From a checkpoint of a small mixture-of-experts model trained on Wikipedia.
Experts: 336 SwiGLU neurons an expert, 1 pick a token.
Training: 462M tokens, 7049 steps.
Below are experts of layer 4 (counted from 0) of a mixture-of-experts language model. Rows are named router (the router's row for the expert), gate (a neuron's input weights, with its number), up (a neuron's input weights, with its number), down (a neuron's output weights, with its number) and show model dimensions 0-223. Each number is 500 + 40 x the weight over its row's rms, rounded and kept within 0 to 999. Numbers have three digits each.
After each expert's rows: "comes before" lists some tokens at least twice as common just after its tokens as in all text; "mostly gets" lists some tokens that are sent to it at least half of the time. This comes from a sample of Wikipedia text that the model never trained on. Tokens count by the router's weight.

# expert 13
router:524409525545523522576536531430485477555506504413477558475457526534435522576465503497497484483405496513573548527548497486502487540552502524518468464486507521412509453455467521495459401533419505513443564524568481469548495526551517455455515432484462528539530515490542440465420443481459509472498494507466551487544517509469519476499483561562571521482474477470537530546512438555472483501476503501470522475498533447420508528550500463477514524545498463523545507508474550515506450436493537499507562422509517485500421446497469480466512548520520536494422549530434516483438492469511443516491465580458509557568538534494510437581498543525511514497509607547448509511535475486438429488444
gate5:505529426452588743482493544496500538531487509503552499498471508456495482529485541510546515510477482483475461529510522523558532481502480507435527504552421413529486558505521529435481496475559473528509507462564527465492502510486484501485498474456448511454465437514469535435543456531548526527550478506496479508532455527489463552491540524481534461519481528463497494580492545466520459493486481455475504513554494529475476520538477449551513493480422431400529491520523527465530571439515470530497570524483525470456468605490448555492425484492554491385519515502534518549540505476463541541551437497500458582496517475448481445482509497452530522510472458523451487473467502476479496551485
up5:476491488485545497496544512464470533561482531504472484512504458510483505573484524508573459449472460523530399510437468500538486519544537496507500492558477505444440498549471509521443516425571439508555523483524503459530487494494513494535502504513414506510479493539552470528497455544562564577489474562473532533484458453560525546544545538550541519544471465758484483517509558488500444511551523511514471538484452519512560517508601451526486531523489530460588431513532513474463526468601454545513566498487477467507496537552506451488492507494543450502487550491518502455455515516534512530445492465500480554507551523511481476509478524475522462501487470558445502440448514481487537519517
down5:562568521529464466476432448486521473488456481519531496544422504477510586528438460464496561512520505481494488454528513540552548517541456466585508439551581458537479460522515534465487496479504510482538442471486517437571517423525483480519510549475536482542520487492507532479463510524495501497526508540477545528517447451467437487542504462536527428531543453495482554472439458477446459510539435523448521459490475555523464541505504462537520513499492528495461523523392452445587476482546502560570534552598523538480516541448507550548510568443505560471552460515453500458561534599506625538457491537419471521511516514462493502501535475469516483455497474519455565462445553545490517545447
comes before: "|", "==", "\n", " |", "===", " =="
mostly gets: "---|---|---|---|", "|---|---|", " Votes", "History", "|---|---|---|", "|---|"

# expert 7
router:479490511455615590497519509530489451511497493457533497465534559479501505533484455531456537510522509470602507438505525563463443513515500560509521495533410490497534447502544536548508480470490582531477455487517434464509489454511503531470583514487512541508516470637494488557547515430518588446460502430527478525511519510517481497516479515433465569448467521479370526538464500521541517472504460423435459479400469421477526531517519553474472562517491485482538474452505552430466538544485515475557508412535553479515534527450480546524493519455539534436507484502521514484496514526506520538441505449509563504525475470486474541532464474540493516530510472506536477510610430509467455539514
gate4:445517472514649514531513481457501521466537494441588520545474461545465519516497449542618481559492500487580520500475497492451501565475488543523525436474486474518444455532498438511533510467517545577470501502532521491474427487481467475486518444445449402510535546522518568532510533479576495497577522432475517505462474513519544535497534495522465530459511444427460500519510496549468508475400529545467506442525473538496524512508507473544520518517521454515495424439480460487497504504510598529527436492502562478517526462498540500445505451499525596570573517488448459469519454486523507534531487461505506481494433513516530494493607418558545469542521471493543496436523550489530569562487
up4:477483488521511525517458474589459503552453503500455473534483500468525556428489495491436513524518490499461471531526469521470511476489593474465444494505490543485539536479482490504451417530469483503556471492452546528503533480512513437488520531515490540478516504522501563444518549540486421481500522519491488486525549502519525550560465504441542545529479692430487461541469493473437464549541491452476547525527530404469505472391494474493442538519501500449468552529491481491531528466443456554520521442496477491534495509547487459506473531493484411500441473516542555474489549492549590534524491459495457568524594561501487550442457430489444578511513518565478551449569530547488528510442
down4:543443450533504447505506461485522524436403477539531501433581455534480448507502515473528514478533430486489565561500492552524431477485465512503512533507525547418506425509540613539533469519462557478444531484508504533465452493514554500445550554491450470522493509534505448439528557447557516479542581503514408554528568539542533552517473544473434461562499440616427492502531561513521469462453540472486475542493409537534493548442518533511510481559489517454501436522506475538464541529494569514487525551531494452476535465557445498547495473514536486550483519478487470599524441556488508492522521552511457472502491512445510523425505522538474498533437491500517446525517476469453475545495
comes before: " the", " he", " and", " it", " a", " but"
mostly gets: " but", " or", " and", " where", " while", " which"

# expert 15
router:457523441425511518463541472489525538552535536526526507507492521460494563613496495507453498520473543441484528541547490515471397422419495459490513441496530519534563498491530499423548468557472478478487511500611452484545473499583510500470495518449525479456494510540510532500496491536504514504422532442413492444510494519471511589566497471493513504528491479467458490544481516465446516499470530502501487484585451455459521503434479580423480506559530546483533517449510521510485456553481434484559514453466538472428572561439557479516515455574500508464529496556510460502484560466493527518402485564490518567604487496521552505459432469545529556475535539553503509475542509511496476504444
gate1:471764523466459499460453529451437443471507482512558522517494498487475515469522488538499499422497420518486460561517512419531412426470522509510439528512480561513501522533511536470517439442456396523569488502557522495458440553477489492525519518482535513470531478439492502537502493527501541525472470582461452565475540441492457498511499490521517545492462563445510478481497427433499516497501528497508497532493500516493516480511539481443551522523437489493482488480525536472525431452515462562528470535492507514500496513545494464513470470582540485477500566525477565545531514535523483523493507522488517484506494489498465532583520496482521427499497497527447514570435514448446480424476
up1:458524496497466479475543419554517474463536509508596526467519503474483523532519453507481487468456493486531486514482480404502548531536491534490503496509558499498434509536517526493456463520518440494502524512535467524494484535502474457508562526429483462582448473508461439498591513528463508486500458524481450443532501545571534549450437473521469690600484556535538419489466550497461547523487457512482507533563490476509530547534487518550524497486471514515530491516452473472539544464438535530492472536515481511499529536594532532509425460446540456647547503465520434500483521475443450518550568528453548510489471509513504498463533431456526499481452576503484472481502412514524511483498
down1:497514514461483535481511432496453497485530520484513503570531481440513508517508574432487593450519514502519537486458449492432579485465529526568495452556511517527482543534474581486494511497519461452511529420522546487565520417511547483451525482532510441453449467484501526535577439400517516557521565545389552517516474511544466495460552421483553444453484513500506517531479465458480399485518489472556494532426474526502480507472557457517481459428524500557518528491471505476513503567486505537448500490550568539441527549607519503507509479564487454494528505483524545556485497584489525500472522409493560476508481471468438503504454530475577527479481530478552548566560450476496541536475
comes before: ",", ".", " of", " and", " in", " to"
mostly gets: "s", "es", "ers", "ts", " forces", "rs"

# expert 11
router:504429488509492530535582442482503472439510549510487496486418490560544443488498544496536533524397427552518558524505536397502481488499559493513469532457508520520527512489515478527516461512507556503435402496459446538536549583515482516536527505477545498445440468520526486498433561469536488439466517446499446501504500509501556552594515471457485529487545440489415529541479495469524490417458517444508487459457478410523520478535481491423515516508504515442511498484511460464614494596499466501463559547483568463531517494578509512416464493501512487483499535467474506477496467524525469521536504540427451505559539558527502431533516494504505537504550465542499464573545502528585539459563
gate5:429486494492471704547545496548565470501531593485508457506482502516538471547508509526507521464528457493522478480471517444538495550530482525469488516475471488513469561485536512480492547540513472554469437568509495452529456587534488519439519560532568466477432527523521486511509525459519475487552509438526442491547545525474492539522500501513549514435468547443516587512419451464534469502464472568513454490513470464447516540524452446471541485528545454524554457517481475509478535576520452509517489545411486441539576501556532449454476517499460399520548480510564440504558531522506502535529503538486443529536566445489510490485483459503518542598513466492531530532500501495480500570521
up5:474502533516503508493465451572532481488494558552448518493452516487522496499560476532469539443529459507478464485484479460526539515506473530476570517508457504519482572549485448509548440491505525550477468477515501521558497519508528456475448554515496435470474506499466457566495541493480442508501539452541509525521536543471572462522474517441527491452472594725518579514438464506512487527411493478503514529423512481444551493485502414469508489483542506537477486516509505480502517596529437547519499594450532395543506500504498470495538564490466460509513479549551463478572485543507521498496533547455454511525551553536539466534485505513479531530473418468496543598496432534533484517510
down5:442496494546460451538467503470491522489537488387502457490461520510553473441574471517519450516494458504519513543530487529451476465498491515494495432522479509456493434445557473559501543440489573530546576453506516498503491498428530503584413556457500524482571515486542504430485460538515471491500511479536508458419489483498524481534517493575437471558493553544460521565549595515537506467552475452511474527496498524409517541425499509530535512431545511493453483491453509481574487453468561542505486492537495509466503532532472481531513550556477545467453518463524398501495514463504547510498492405536519486557522541483539524536584523463424474555482481504520470374453543497583515436494
comes before: " |", "-", " ", " 1", " 0", " 2"
mostly gets: " –", " Albums", " =", ")\"", " Stadium", "first"

# expert 2
router:434496494552442471561519510486491459548438530545475465530530548507490461496547500465532498556531457515463447480532513477473508530539528460544575444424430473497519460585478551607543482455464505414571501508461419496427571498525518476517493509415493478516470458522536487509440542455516455452526526441478549520510523569471446540493550473524482584509473498477383519509451517518491494519516448573562576432500416444480510515461499536550527491537462511486546452437518453454555537454574528497462509543545525524513428514571491506444518481545451567501514546485488483527463496513533505399503529555502528475484513485464482535479459533485518515480545501506491540450469461477502425500478
gate0:692491493512485465525530582534461549496513474478464515482499517488483539451486485482511474457452451465529493533483461521476474482512507427567508473542491437458502482452545542528457491474504442501540480483569490457471543436502509483556486519510470444501552460456509539553571469520513506569489521463517475525515476528508464453458566507556452523514452543485479547420440558518530457469495549491499521498573419556573446558507508492500547503480534495473563498513517448472487537492447485505523549495547533548467473536502509502490510527522493500555483497468469426488427511467559525454502418413450572429495530474425465529513552536526455518509447422544535452558495457459546500499402
up0:486485509504509526503454469512458506499544514525591509486451497534495466526525522513468501471524497506475532546482461447534543526501480436534439504523547487520535466573467544531455504471508553454438495542409484488435476464569515486550459478548500459489504519465428482563481488490512509483487449507495457549569458462511507486512550555491699508467532416530422463520493502571466523526578483549468511476484424510539458526543493480527481523473473486450548468401517524523497467508458441438533500585554514468463447486391475550543515512500494570502519469496541483515444556452393498537535503465523450505474470492516481555512521482590484539556448505500508480472446535525488550521534
down0:449472411527468499479570487500534564557467416558483463507558524498537541450517460529572520390566478537515500554493544504481611616524532489472629487484522552539500504495465533500459535455477511523518448445480526492469495564574473519504471493517456512485512491523506486460438576500442519513481518487473471536509526527483491526447554490529462617476457525454514500516551478513530429522466545471487522453489515462512482530481548447459538493471488538499505513569520489499499541430500433554554496539597441448542461514556475460484538498497514503543556516540559483511506539526495481464506506563498391492511550517501557503496514453586453522489559483494531467526441502545530491477455
comes before: " of", ",", ".", " in", "s", " and"
mostly gets: " government", " school", " player", " member", " son", " politician"

# expert 5
router:508504476471490466445478502502533553484452501469389455485493559460472527458485462402496467515436544545482485463509462480498452509601564506457534541486454505504481542476557493517571513509495535518497534542527553486445528535489505549516528481510431483412502472510450525478484523554469512394451527506541509590431489493514473490525606519406516488508527490451507587499500566543487479540500446500497514543563441449492481460475516552506453572476534553454470509470471473544490473468523447583489535521489540491494536504503475461539490521488474481479554468451516396492484523498519539515440559511430552463445529469503514522535560482510595432438457465540531528476551521457518556489408
gate4:583474468460671445466423514534449487419479503458506514566433473499548563454451519433409506546460488549504553502488506512517496528507537541545523495516444546558480525499502578516538522483475482512507500502505528454476471527508461469470529444502525533570501458517496496498460541516551519482496454483470518471460511504503558519466576555474473460440529518514523468483505511453457497557464495534477537498496444521514487544544537507474509486536492544535472621502616450486533523501471426508495426540511510494526501510540531474477448549500407474454528513487429426516473430503503478513532521490472467483496531519364480530549466438512507493529455495477533422477493521570518556549525
up4:489601472500476521521462586463503518520485456499481514458538418508487528507465419470515550496431492504490499486505453562497452584517540461465586520550496460521554523435492458443507523481469540493533543459524545440530473508583512470523537482504521526503464492458516544426528490509444451531431523514540464459473464537452452528521461504525485453507489705535532501425506485514517483504485489445494525483499468545484502529545528510496422437542541558507543403544463485491509566463442518568408513494514476454448473503505463485502488604446503478452575507443506495560447477555549450522480490509474541463475480498495493522543506502513530505552486457467485441507505489507460512472548
down4:410457418500470434517539498515502480486493518531525503460488498564518519504592424507524510495524573500431489463473526483498467482510465511503490493535581501484492449583401459518517462435485497460460459518510490496584489453417513502524469543568447498501495473504497451454555490494555606494499521486507453541545490485457465491518453489534613453544540476460512515501552459537556456521570531440493528460532528479511497499396477465532506473461508479575537445542413519512497521487438460458481478503465516459477508456426524476585496483471498480464534492468510544490502555419538497534493387502513538487579465511546477508495388459569498491481516460484494478504544441458536520553492
comes before: "-", ":", " •", " (", " Born", " Country"
mostly gets: " Born", " Coordinates", " Website", " Binomi", " Died", "shi"

# expert 4
router:437444478521485512521513476517503508448523494465481488526524491512470501453591523495464580517466501428493479503489473452503490538528464492482520492572522441522484448576464495505543547461520465491494427556475471516452478534574491536559497486511536448518462475467489503488428533521485566513557522427559462481546472524517447536445473497394520482465569527525493533450445577528543510547434538501512447503494569505463422432499577469496557468583528561454492507533470552546483565572442571493509487507502456476514536506513599506546471484499483454517548490459461482557403517509583441407478503494454468551499512463408459474573482523540485470527492552463475459492554485497495461488527
gate4:537487543531799487469494541483567510499476409458492512482498484503528523534462472463434502520517511464411537509444544539489494526454587509494568525467472465447470524505531428515524507510410505552480530488477490463463473549581497465508567471446508429560478469488520478506512489489483472481503527437482449467503541519490477502511505522452498494459490506537477499474463535524528478486539489502564479515516564549507464510496485463456446512489528524509478594522544538475480460513564454470475477530482476577464552522528558529528513504503475514544498515501452390521456479485494470463542505497496486559456499512469478512498553518425467505515480526488494445490488544533499489508506
up4:484509452499477530454468530501543481535486504517461488530515468471524479523504488492490454468532510470484497533481503530490592567526536494516555514511497455525537517452511473490506520532447460546549450562565554510504549533510463499544538505435507464511545447496523442409550476455495513475494477472503497472544533577444521529522473514531535516513584743488464449481485487490539439461550515494498487448614563491502431528465556373471547502475551489456514502542559476486433459471466457428448482564489496450485479431451516500530539519547478525525523483484498446499506452504545523461563478546508544540520461498496453492489537515501445504508507495477467523475475524462411496518537
down4:480545490527440443434498493504487458466515495482470510499513482520487425519448496529518522457445492466504423438467530532489514403463452445494468476452479500442500537564485556536537496476463594488508564494476509561455444426491383514462582474451512484431483538575495511456574508482498530545570525472520524523506552475469532445534585514534490547495487458490453466436492541409509532490467515462459566495458515480507421434504463434457522490520535530504527463458598459493431555565547554520474492484441549493493499504466465453546446451527530478461459551472511541497515433461520456433501446514529507515449478531494528540526573470469465496477528453444539493504448481489449545518544
comes before: " |", ")", "N", " m", " km", ";"
mostly gets: " ft", " km", "′", " million", " mm", " (0)"

# expert 8
router:421453472458452529497519559435536494599559554471490431551498516533462506453474505522484450544482418493508482445613391505447506547475534505555532515469512437500579474473467460495486493460467507481446516519522505474502460517478528506465498473461510525562481523454466471450471468500517507479497437498552440577555524483504485517524539581483550514521564465542460479548467472446449491491433456471458441502551467504509506516484577572560523495526541437496530545437513508504531505533455569513533504543435548498472516482504571479483507531441524482472514550518492532566462597525475496456532581504497441558483478573531517502568503504464464546432438437543523469547442518526489512456527
gate4:464491501524780472489525500454492443592470487465506461504590477551542479442566510571520505498520518491458486476504491458494490549490457488455540487518477419532501437489481416431461453518446426450411568525529558484501504536494524505503529527504422517434480452525504414535532479492519508555505519500503502524528473491478570540512495474479531474459526410469519510547535472478498513571505434510520551499457505483494516524482532460533488501501515469462446495495512515513496514524538482578476523500487515494571514499498516505523475499508496561499514498529544546495507514581446481566475530484465470452510527515538505490518418503469465445540519479488479549505507482562517557520492
up4:470499515476527513504513531519507448512556447497446534490578517521504492443507445562495508531516462514477423459470478447521489503488503501498492520473529442534521450532568483511513483526476465449550497467496524515563492567480527413475505452519498479499478497522540516448475567515503510537506546497505464532462503497427526415531477503495548576507547772517515490492490489507455540485492536462486527498490483503489445543476506450445549473457467490446551576531491479523519513443473486524508540409511529572579505449471487480510495482495493535487507513474484570452546517513479486527590515508481537443536519471464541534456459513487566563441593414493501521502504475555529479483456
down4:505496463499484472474532439478407641457531545543476427526484604505522440502406495520507438432497475481564550518513452526489480525478526522478546529477542493408519431506441518509551519439486521473577465473436507487475526510456520465498487498559446465534520510468499473530545483474495500515480450521533471532503527497458504552487524536589504470424452501543476483508472534556553595470468512541468478486489489503507545494531500457542410467486483510590585524542496553574500472539528513518455470515507527551473476528537499479464469500510464510532524446497543575554469484483497493488454518425504494467437507497497498590607544525502422490462513426475481529522475572473526470559454
comes before: " the", " a", " his", " this", " their", " its"
mostly gets: " during", " in", "In", " In", " within", " at"

# expert 0
router:546448452409477534467515475453483513521489469520502533476435472468494510483571525593513573449420493417529457563452442522445457460469504476494551521447492449476526525565476531503503498490506572457475489537566473501507542501460484473470489540434510473513458511515537518499560458463526520434512461522451497510507484500537441489530513591425548545391499491518441549544515520532549536443508517534515501384505480541432514502543555511513519606557515456413486467480525484524515511493457487482485460569480479391506527489509521498486484487569525523495468503563440437544507494482504541538558529512485530437458474555537510516578480517452524545500523523484538439453589515471507444487461
gate5:526462499529493688455476539460501548465535548487458527498540551514494481521461541534523538452450421435512495531443505505462493509544535603534518487521432560447489501566482547564469499530484525527488458562482551480548493479487467523487529433501527520437532528559493489481469504527539447471473495556562517572584518475507561442493505554526473482478535505499563503551538491420534474544526567510387442489520520536473539427495529535465470525475547582478455567524505508485543502540507538468534528558485499481425477450552571516505516522538462492493494447516444474461480489507523503532610484487598496513488510510484469473515469461557560526499478478483517510458509460495449517534499
up5:540459459498504484487516511486547551447519519514451553558516494528551457504522484544484557443548484391434495462488529514436458477444537506530466564545530479459507488523550555482434483579485518474487445473483533476524514503581519490569551485480576508481513525591515469502488491497599536460513460511449499475514505514532494416492532493465457481473519540728535551508533443468548499492560538481413480478545543503506484449514480524455489479475553488474582503481505497446560521510496448498506478528498480435522446384502515489559509523549471548520517508516462452541511457451473441494527496478502518502529471470480535468527498530531513516473573474524521567493500468434512527519479
down5:478510550502519457409579523428439495518506505519607529434495468536523483406480481476476526516457491519457564432454496491575534566513555499526447409486496496476457451489517502479515548434494527574486481491523549526492497520437539504494463438480482487540492539490548439529420521507437546547441476541437548504467535476566533523513504458557535554575421473495456566435428537478485492503579504503465469475483542450516514565467558480546551422495514410495539487566501553497476494553523511450498526532518463521511485473493505465570438466469535541455508491514437555476516492495490521591506524543479476542378495524472493483457523489505471496522534531441517493524523485491551471514534
comes before: "\n", " The", " He", " In", " It", " \""
mostly gets: "\".", ").", ".\"", ":", " 2020.", " 2014."